config = dict(
    n_layer=10,
    d_model=320,
    n_experts=64,
    experts_per_token=4,
    d_expert=64,
    d_shared_expert=0,
    activation='polyrelu',
    moe_layers=[1, 2, 3, 4, 5, 6, 7, 8, 9],
    router_score='softmax',
    normalize_top_k=True,
    routed_scale=2.0,
    balance_loss=0.00874,
    balance_bias=False,
    init_std_router=0.0212,
    lr_router=0.000372,
    vocab_size=8192,
    norm='rmsnorm',
    norm_eps=1e-06,
    tie_embeddings=False,
    optimizer='muon_variant',
    lr=0.0107,
    beta1=0.95,
    batch_tokens=65536,
    seq_len=1024,
    train_tokens=293700000,
    steps=4482,
    dataset='wikipedia_en',
)
Below are experts of layer 5 (counted from 0) of a mixture-of-experts language model. Rows are named router (the router's row for the expert), up (a neuron's input weights, with its number) and show model dimensions 0-63. Each number is 128 + 24 x the weight over its row's rms, rounded and kept within 0 to 255. Numbers have three digits each.
After each expert's rows: "gets" lists some tokens that make up at least twice as much of what it gets as of all text; "comes after" lists some tokens at least twice as common just before its tokens as in all text. This comes from a sample of Wikipedia text that the model never trained on. Tokens count by the router's weight.

# expert 41
router:130132124158087195112135128116149133160094144088131119115168110168099155158129096085151151151142149131134155125085104119117141174173141154150101141103087139113129112114116106158141113141167164
up1:112141113195102115127110113157139090153143125157132074117112111097060159185141096140100122129100115167102114133105139148141145137129078152110125156103117096136121116141129096131160113110117113
gets: "1", "2", " ", "9", "3", " one"
comes after: " ", " (", "–", "/", " January", " /"

# expert 14
router:091119089149105120106171141113139133081145106129111097125093092090147107107126120129117114168128126152112109161125082138157125096102125143132133136164148097144167163102153129088149156122146148
up1:102135113127155108121168127113095145165158125137111122110127148134147103103128097057088146070156138135100132162121107152105154120128091085153087146170100090098144097115106113112121123142131115
gets: " |", "-", "|", ".", ":", ";"
comes after: "\n", ")", "\"", " —", " MF", " by"

# expert 54
router:141150059106128128127107156094151092140171111147147129115091115105144118086093146110162168125090121098106082120155098107156085174084093142164131097160144160156133114158158155117140149136137132
up1:181167121116118167141170115157102150154115142141136115116083146127084142106136168156149141161167131130126171114115122129136164153126129129119096137135146122143129096123135095137100114132113121
gets: "\n", "==", ".", "===", " \"", " ("
comes after: "\n", " |", "==", " ==", "===", "See"

# expert 15
router:121158168120118130106103115093142114162150167169133179127105131144091120127141147137132143131113139150100147072139111118120174182134125107137098107150137132138110092111116115078093130098111122
up1:113136110099137124137103171109135138182135115127167106113146145132134163117130144172116121139159119117151091115163100135094152144144052158112115168128111140087139120105130143111075124126083095
gets: "\n", "–", "0", "2", "-", "=="
comes after: "\n", ")", "2", "==", "–", ":"

# expert 0
router:133110138121130168136143140183075161115145129110140086124102093142126132102138112116108134146109132123105174110167115077142117140099147121141153114143114129110155073125135131114133128141122119
up1:127132154171148170152078126149150103085109142126118123128100145164102124141136137124125122132123150123153155117114137124120106103123104135137131136160142148123151102125122128151130128149119123
gets: " (", " ", "\n", " |", " \"", "==="
comes after: "\n", ",", " |", " (", " by", "\""

# expert 57
router:130143084139118127133123103094117124165151139163077099159134105167089131140174124125132115092086111156131100128108147112149161109115150082094144137145151152106123127128143158113104143132157152
up1:132131111148098105116141079104134104120091132163057129149108113127132133126139143113089126100107117175171108181124114111067127126138121146149158110126151109110100112146133103129135117079112102
gets: "\n", " |", ")", " =", "9", "==="
comes after: " |", ".", ")", " =", "==", " =="

# expert 21
router:115122160106123069108159107117142126177117116139093086132130157118133142138142113129105174147188146098184133151153138174118102083147115145122128173135150143132132110093118150138099103115153104
up1:159105186104122144095121156124122135096103153119101115129084132141130094125147092119153109152134124107174129133103152135079097130151118096156169096112123075134117109136139151143144114121107121
gets: "1", "4", "2", "3", "6", "7"
comes after: " ", "1", "0", "2", "3", "9"

# expert 13
router:136131143135139113092121104141109178073114109108164134149092133144183156142185163175108141164104165115156177142101099098169145124103121106130138133073158180090178105114143126104107103136126128
up0:125129119108145101122130124112098093143108120144095129120167123159150146130132156141129093109148134120120135171126118109148127120072121091180107168115067103120142100131125083117120113174135064
gets: "-", "–", " g", " c", "/", " out"
comes after: " to", " the", "-", " and", " a", " for"

# expert 7
router:112103161117121123110151160087093092184128172156169107113156138125155089166145105123129154137139116139106135139130135116132110135122077121156143175169128121095122099098176121168138130178130098
up1:151120132099094148152182145091125135134099128090114128123175128148128103099112142132092155103117155184115139155116170122116112173160140104127116125179134135099130103117141098113129173151139126
gets: "0", "1", "2", "9", "8", "7"
comes after: "0", "9", " ", "1", "2", "–"

# expert 34
router:153134097104148129108155112110092083122098107099137176104090155095144158103117174111104102101131104125120120147113144137145102118171112157083105108097091100102115185133150116106160163168163149
up1:096112155115109136108106102134082131138155140109148105178155124164125129163120162146139130134131089133128132158125120156126119089113157103122089134127123111142092176133155130136181152154144172
gets: " in", " the", " of", " at", " to", " on"
comes after: " in", " of", " at", " to", " from", " University"

# expert 55
router:154141139107119122122137120089094138108151121108164127134114153123112097133107122126146105127144128162121150141132147135115107157132152154100126164111064078179096121192164146120141128136069140
up0:168105141101110123092120151071126087117143157116120133184128124158079161109126152133107122159114136132085137114144145124129116154118097139106119141136143124132143121135132121097139127125101098
gets: " the", " of", " a", "The", " from", " The"
comes after: "\n", " of", " is", " List", " to", " from"

# expert 19
router:124119147104095144096132144117163123139119150137161128185136129153097128108175092135176125118118137129166134162101110127135149175197134096115109142125171146152133087123090109105088139124110129
up1:128138111106156117123148095154139124135100119143106081126099154138081123100134138159115114123166119094125119134124118159102173137136135115112119163112108122121131075107126160146142126121069113
gets: "0", "3", "2", "4", "5", "%"
comes after: " ", " |", "2", "3", "4", "5"

# expert 4
router:118143144177130138118153096153163179104153141084113137135132133133126087129108119120133142128110119122094135152141115119147121128142146132134118095170127129114088162112168095114130122102129142
up1:092114125136133146145137104106134126105121148102144130146114171107149139109138131125108123135121109120124182121132119152163190112178128106116093165137126086110144109117130098077168157138139121
gets: " |", "|", ".", ":", "\n", ";"
comes after: "\n", ")", "%", "==", " Total", " =="